From a checkpoint of a small mixture-of-experts model trained on Wikipedia.
Experts: 256 experts in each of 10 layers, 32 GeGLU neurons an expert, 8 picks a token.
Training: a variant of Muon for the experts, 599M tokens, 4568 steps.
Below are experts of layer 6 (counted from 0) of a mixture-of-experts language model. Rows are named router (the router's row for the expert), gate (a neuron's input weights, with its number), up (a neuron's input weights, with its number), down (a neuron's output weights, with its number) and show model dimensions 0-127. Each number is 128 + 24 x the weight over its row's rms, rounded and kept within 0 to 255. Numbers have three digits each.
Before each expert's rows: a language model's description of what the expert responds to; "mostly gets" lists some tokens that are sent to it at least half of the time. This comes from a sample of Wikipedia text that the model never trained on.

# expert 23
What it handles: Prepositions in, of, on, at, during, among, often sentence-initial In or On before dates, such as in 1990, On 29 October.
mostly gets: " In", " in", " during", "In", "On", " among"
router:091151130110130093068143162099099144136124126130129127103130121157134132096107105119117098144145115142111134084149142154093125147136110087134149123091145117110128125129093090157092160116159110153110135187115117100114109122119157127134143129139138097141145126150109159150166127129158149134116117151148152130118161129103153135070155144124160162122119088084137125151087182131142120062176
gate3:120154115100078080117157124143101123134157156132152135119163137154152109131138167121116118138111121123124064057123118151110101079111127157140121119133174151105145171123126147155105144081132123147106115126127140124135102108141126096106082089088142100115131184127157151157141153156144111077112123148137115121121152089099128150108137116140109152108102149150152122168146127145141160156134
up3:151101072140136146131146116145141143163118097172139103169109126100174161087096139121140146119124100097102097191160111136098087165119146128131120110082107163120160103134120124151116129103141126140118105145165172115142135138142156156126125119110161100103128150124113163147104156132159135117101144106127131160091152137144114121107145115138106082131098155117132110152122090130187083136141
down3:151120138135147131106105082131118161130106128153161140159121111139116115112149142166083151084132124110114128117124131130116118129070135176151125124141126108149151142163092170143097158094091131111107138149126142155091095149111127115077114096121146098143107106082156156116152132194134177125153109106163118099113154118127150115102158127139124164089116091127106160129129101169118115145151
gate4:110121076102153110103125115138132195159107101107143162140134097136127139115109131134126080156187163121127145096134130170115185109127132140141164107065126135110161120099111145125186098141145133122130144116133151134108140140138121132124093106131145134111137134145167139125154168133080122099139109112126116121055094128133138110162130115168130094110112136133131101139102110100171119142114
up4:172103101183148075126109126160098115147087105124118131090109139117117168070142113128123127154159157129125107135164134097106165123089112111153150098182124154129167112101108150156186089153109154103113121100097102108119135157124134102115131150142112173110109102115160137129143133122142158145119114128142108159154139135137119145161112114125126128103129114085103075124154115133139116129090
down4:169135122127119108176090118109122148116072120121072105119127149123125148091120132105130152137133108133140144157143106123141135130155154107152118129098083090103124185104134100136117102120125119133123118094092103139111125127107108087135122139157116148187136128135143133142126096158103128137158148124182168120107072143121108089151130134172172091159159115104107119102139170104132121167104

# expert 44
What it handles: Opening stems of common words or split words, such as con, fin, mi, in, man, and whole words like free, win, engine, require.
mostly gets: " win", " car", " engine", " free", " live", " require"
router:120142121147125071108093138104089136110145120129122144122125106127120138110130123139115129114152121132103132070105136139110165174156106104127146163100149077120129125174088083122143151116170136098079147118094137079145119159122145115123167102137140142108141082115091135158178143135127123131135096164126113150095124121125164131106141114163188137158147115118134155109117177134161112104120
gate3:123140122139144127106116158127150114156162122168101134146133114065092167139126143171162156147115112162142128110074122135112152120133153134125115121121127120111134165164111111072134102101159146116090151138102136113143095143136156151165159168144181135109145128148085130120133133150116131156133148180097135133122108161125157169109123084141114156114139104114095115122107139106159095076094
up3:108152090136084127082091128174081134126094109146126156139131178109143129122139147109151130112112113167121112092129099137140098130134126128143110134142119131120135128102123154116175148132105132163105131120162141146070143095101118129145091126121106182115095138143154135156112148127141089126087142126169145122124127061168110078086128122078173082154120135133126112118123121140133125138137
down3:073139130152120162155159104110111152230139175155123125118127090153144146139133135188122138115132086156125110124120133127124118111119145136106105142103176109138112127112103086166131096132137130145150099149128106146157100122101109087121136090106144106123121117103146086136129165119124148078128138105149150142106155098142123135118147115129148090121113140149154091092131085147107137144125
gate4:121139138133134135144105136127132126120108127143116128097098111125107141158099159124152140115164125114146121135176130109142127140084072129130151118119134128104128157152115150126126146111099157137110092150158105091145091107120140093105104170119134107110145148152086120132146140083110098140135132158145145126183112177162100112161108124147218144122112112154139160102058088120153110136118
up4:132153137123091103108117118136118143142128125143116141126150143127089123089151071105121133165170142113163135167129117124138149135173184083100189183074120125132097092158139126139133136091159119115115119149130114101121133122140116122122154121104152118118135114119109103089158113152148093112151124120124109110125105145142140083134128117136172144112071130169115195117104132111133136132088
down4:164098103128111123135102080141183105128092092164070116130136145073132106101128145145111097115120075160135123133093145153175183102127113157121167150118090109136117116130140112141127143123153129130141118140147127141140143151136148123107167125129087177100175060123120109145175151103147102130110111123145103116132171129134147136119150113116128144138095102139143126128146119150135096135111

# expert 61
What it handles: Third-person pronouns he, his, her, she, him and it, especially starting sentences, as in It began or He was.
mostly gets: " He", " he", " his", " It", " her", " she"
router:144133129139114109104131145123112173139112178099097147118056126107144141102122106185165124102138156154133112131134113157106125152146111115153130147134149109121106161157105111090134163102117132149102115178112130112133179134101129097124154123107168144129094104113121126124150088124149117101081123146151171161116145158072126148145179147129144111122167111110153117110111145145176138115122
gate3:132156154154151107185107117074129147137154180126127150133123133102127108141160152132130161141138126103114112083114136145132117098128124115140111127133134139095073171144153115109160150083133125151141144145063091128140159109077103131130150132122147137132096122135122156114120125159113152127094125145136155124098166075106169150129132153110146134145149127119078138120077074139117125165114
up3:157123114126101180119098137130099137087123131123126101142106109107131089127158119135135069104141151104112109137146110113161136126135161150132103128193109117068138128174097157127129104127147157139120174139110099185092111131124156158120090142128121139083098153108135182108108143139134161128166083146131134177147133143150136118159173131159122116134124113167142129119110129137138101125116
down3:112154141122138067111153104146164112152147082150142134119134147157107130091088118121132115136158110156163143162122145116095133108097096141117114177090122118172123108080157101132133138130136134144153102096133115073134113118146125137129170128107131117156137118159153091157130148116128114128123191113111129126085150121104137114092082132128117160109090150099127109096164161129156158122167
gate4:118142087128152060156146141092107144136104151091070084136127131152120101145130068120136126120130147123131167166142131153131107136121121130143168155142142147083156102123135115091150156147079137097105133113104132120103172112109124132114112130126156136131109124121102105141163151142164124149176123144100148089135131096134099136116142123099112123168098146154157087126152160158150100109161
up4:098156110118143135156132122149144144155172127142158137148099123109118134151158105169147117112110140081157121096150129100127149116099129123165097116106144157144136174143132120124133139123106136138081139146154161163105118164116106125136105135118147105104136131125116106130101136160151110101149106109187141126121047155152111084136145114121148140134155099100107166061127181107155098118123
down4:131117158157091162166119128101166126142118131122077089130112169121139136111107139107176119154105128151117139102126122179118122099169111104095107122121101132127163107168082119086113137164103152104133119152142100145131129109160127124093124093146151130142117130115133135123068091110110163162103124117105144153093153111107148160092134114111146145104125132141143147180179131157099097143119

# expert 3
What it handles: Short word-internal pieces like ar, li, la, ul, vi inside foreign or proper names, e.g. Cort-ul-uá, Rang-ar-ajan, Kær-li-gheden.
mostly gets: " Char", "li", "ul", "la", "vi", "har"
router:108134135124084119143103134109068125132140089125100103076100104152097128096145134152133131146139149121087110130124143128115137147149117113133103132099163134121128149135077117093144138118154108124139160164110127080152152118152149093138186125126127100148124121104143115167190110134147155127120092107167177116102151150137152168111147124146102151181147143125186129114130136148156151108139
gate0:154130150106170142171140150132092137129172127139138080086175118137109141102130147144128098150156148138142101102105171147110105070173130106141086116134127116102087163129142132136105151136143106121144158107095110144161127114137121089121141140143103158119147132115108128110142130106121155160134149121137121113172113105108152108173132132102086160133105143082186120139121196137128137130128
up0:166162161159152104115094124144136167154134141114114140119167125136084143135132087176199096100119136093169114103128138140144092128149149130157164137149113135143114101153159136143089120098169125147122164081082103141148108137131106138143109145129145124113098169129139115123096132149142150121134143114145127126138083119163166114141118097102154108133087134080120100161154097130125112128105
down0:084143155131150150175133132129144062108096149126117126138137098095145108125132130143119114148082133155126141114124139160103110188155115134091117125126119135111096115152108110114133166095153137118110124185138126080157145103130153119154099127142129156140182145108106173113122123132112093130096142120125156152169165079121123120178165131168135126110120119129115172134156111078135134137121
gate1:119167157128105139097153092177102115164087117139095098106102121128167104142116097111099151148134111153132099146156155164122093137133147148114129124142148162117115092125188095109136133158137103136157134136135148095127162127102132158145125134120096130109125126175130126153178114110122107107153127185184151137127123137168138142100128100110098123151115118102178133149107154158152165110109
up1:122135146144144077121154144147075119122139140103126153140134100158101123131106177133083153115127151122085122120138127153117158106147114109085099109124128127103136098110124115090136129124113113166174138156095082130106161121147150145109136164113119143119111127122157122079141113168123127133149132109135169095119116141120127097096116099162180137087129076141088123157115166131159169143177
down1:119206103103102106141108104118146142117095142138131167128127134079144157133124136111159126116143142092120103134148119142152100129132117086168132101149072132150110134154142135140145135125161118096100128105133137124140106106078110081126157132156102119178115133112110124126146134130154160156123117084144122092142112145135145161069155113121136126157085105131168105128158089111101101140079

# expert 58
What it handles: Syllables like va, ri, ra, ju, cu inside words after a first consonant, such as servant, jurisdiction, drama, car.
mostly gets: " car", " Car", "tra", "ju", "va", " Cor"
router:145104107155084110078106150126113141138120131111117141098119086151156130121102085120128092113147102161121143073134138127092155153135090132125136151135141105121118150114094130102126134127156117109147165170116129118156121122167121141160119129121123103140151140150100128147180121136133124120094102174146157156047164123119121113065149144161178116153139135112131131152124139112165152092140
gate0:125078154128114157125138136140146115125131114140093132140077102151108128109131136126154133108112129120128136112112132158144076141102066142136160167088134087155146098148147114146168151123108164144150149107108126152087107130154112158114136125075133164148140155105122144113150083150113159147155153149155155107076150114088083121100151104109075137150121079153134136114145124118141146136148
up0:096105140124158154077149121083146122124131111119124094191104115143155149117170121135159107152105123129145137144119134111123112144112162130168089148135069088113118089101172107120107140176124117126131109141114080108102148142118130112123121074101075136110118110109093139147127163106136136155101107119109105112150119140108125132120124134107155096112149111130117082100101132136134178181113
down0:145108133108141099081124143159139105134121096142093145126103110142105121082110101143170123132154120127130115107137161123123102105141126094122133112159139122105115115165098127136100153146132117090182090125147133096094138132089116086134110212131154111120133114107135148115162119174172149131090109081096155126149108125116127164117115157161153133135123116144129114109088152182127110093109
gate1:129118141107129086142151191114145127149153151146127070118120101148100103141151122173130145129122109127119078130140090119095124120123136139140101099150126117172140195147113125117094103131135139088127122156148152120096166155162129106120103092141086128113139133147114094130173156136148134182153102154149131110077162155138108128154128119148100120148145157126139136115108148101116185118115
up1:104108199148142128121142123143126124163128126094131113180136116125135152133097121137083126136119125103123077113105139110148153166183133101104100113125137100160171141089123154126148130148146129153123121122124111149103139128103161163053114132097099163161133117118107124123132110134127066160144128130134104148121103089082098131142106140173119088132130156107110121127096100112127103098144
down1:129151131131111150141115137132163082117125108092143137166140116098124149121128176085143142141169080134099117136107100119091129139127107156124072135175146115097180139138081165091113109123147130113167119170124133133117117137102152122113125128169151154177158179162107117151137113118158114078142126164140140124124143104120137119109114102118117105115131132115102104162123145071095154111129

# expert 7
What it handles: Letter pieces m, M, f, mm, am, el inside words and unit abbreviations like km, m, ft, as in Malfunction, Dermot, comm.
mostly gets: " M", " m", " f", " km", " Am", "rm"
router:150185129140117093102117157129111147117165122152134135130123151142132148139101144166098133124146167150135093117161184135115196146192100091131134141103191126112123140131145098143076169112168134136089112110101116091128153160164135141130210121116144110127131131130149138119133130141135153114123154146117126151138134117101148138123155142125162132138146134115128170108111103151132128098126
gate0:101078096105175153101115161120130127122120136126158108127145114082123129107130119153128139136165143102155129156180143118145096170123097101113120123115127135129091164114150113157123090125133091150142120097117102117139144083128140127162125156112145127128178115148145122133104157083106108138097124134086110136171133155114140094123108148143169114145129073104121123170071171137100122088126
up0:106066132128149125134094115163102139116136158136116107174134106121105113126119109127083154144138144109116095154169178095161141121108129096110085132084115074136149145112148110112119119133090143172112150127103155075146152150175120144113137171131109149151111146113113104150129132092150180132138110122123158093154123183106133125129130154105081100127121129129112124128135147095136129123094
down0:126094188130121119096134124169118162087140146099126135130098163148120083107155134129173115152100119157134171135129140187116138128127127137145154133147142164120126110167141166100121118118129139157152148125126130131121131126125127133126096139137142106138081176112086082096137133106152146174098112148113134145148116131173077107165114125086125131144163117142106063128120108133154145159157
gate1:134194140116071132123126178130090100147156127138173133121114104138112161099115083068140100121136110138157167115163133118136178183143152149127140150116134139108086132128119127162128129128114111111103120153091112124127110097162110138124138144133158112106132171123142123146077099137176122110092139109127115116160114112116126122149146115160134128162106139171159163116178126127116119132105
up1:133126073104155106111094094135156170161165151104132102111116128121124125103123160122123160154127164112156118137122142098135134122080151138125146122144159122047105117142139120123137114122080155099135156112157179112131129100172159128131126127171102139127140077167130136112143139108116107156095149096143119144114147134118171147143135138106133082143126148081164081143151144138132156131144
down1:087172127123144117158152125115138060111128134110110143124086131149116122125139145154128122106127102150149092120127143131157136125175093118114104125163069090124123120151146092112122134119120083115103120170140125126155118140153115155165100102126176100126136135077139083155111129148108132084135098183092115109158175165119127103117149133149126159140104147113105166119140144116121109169127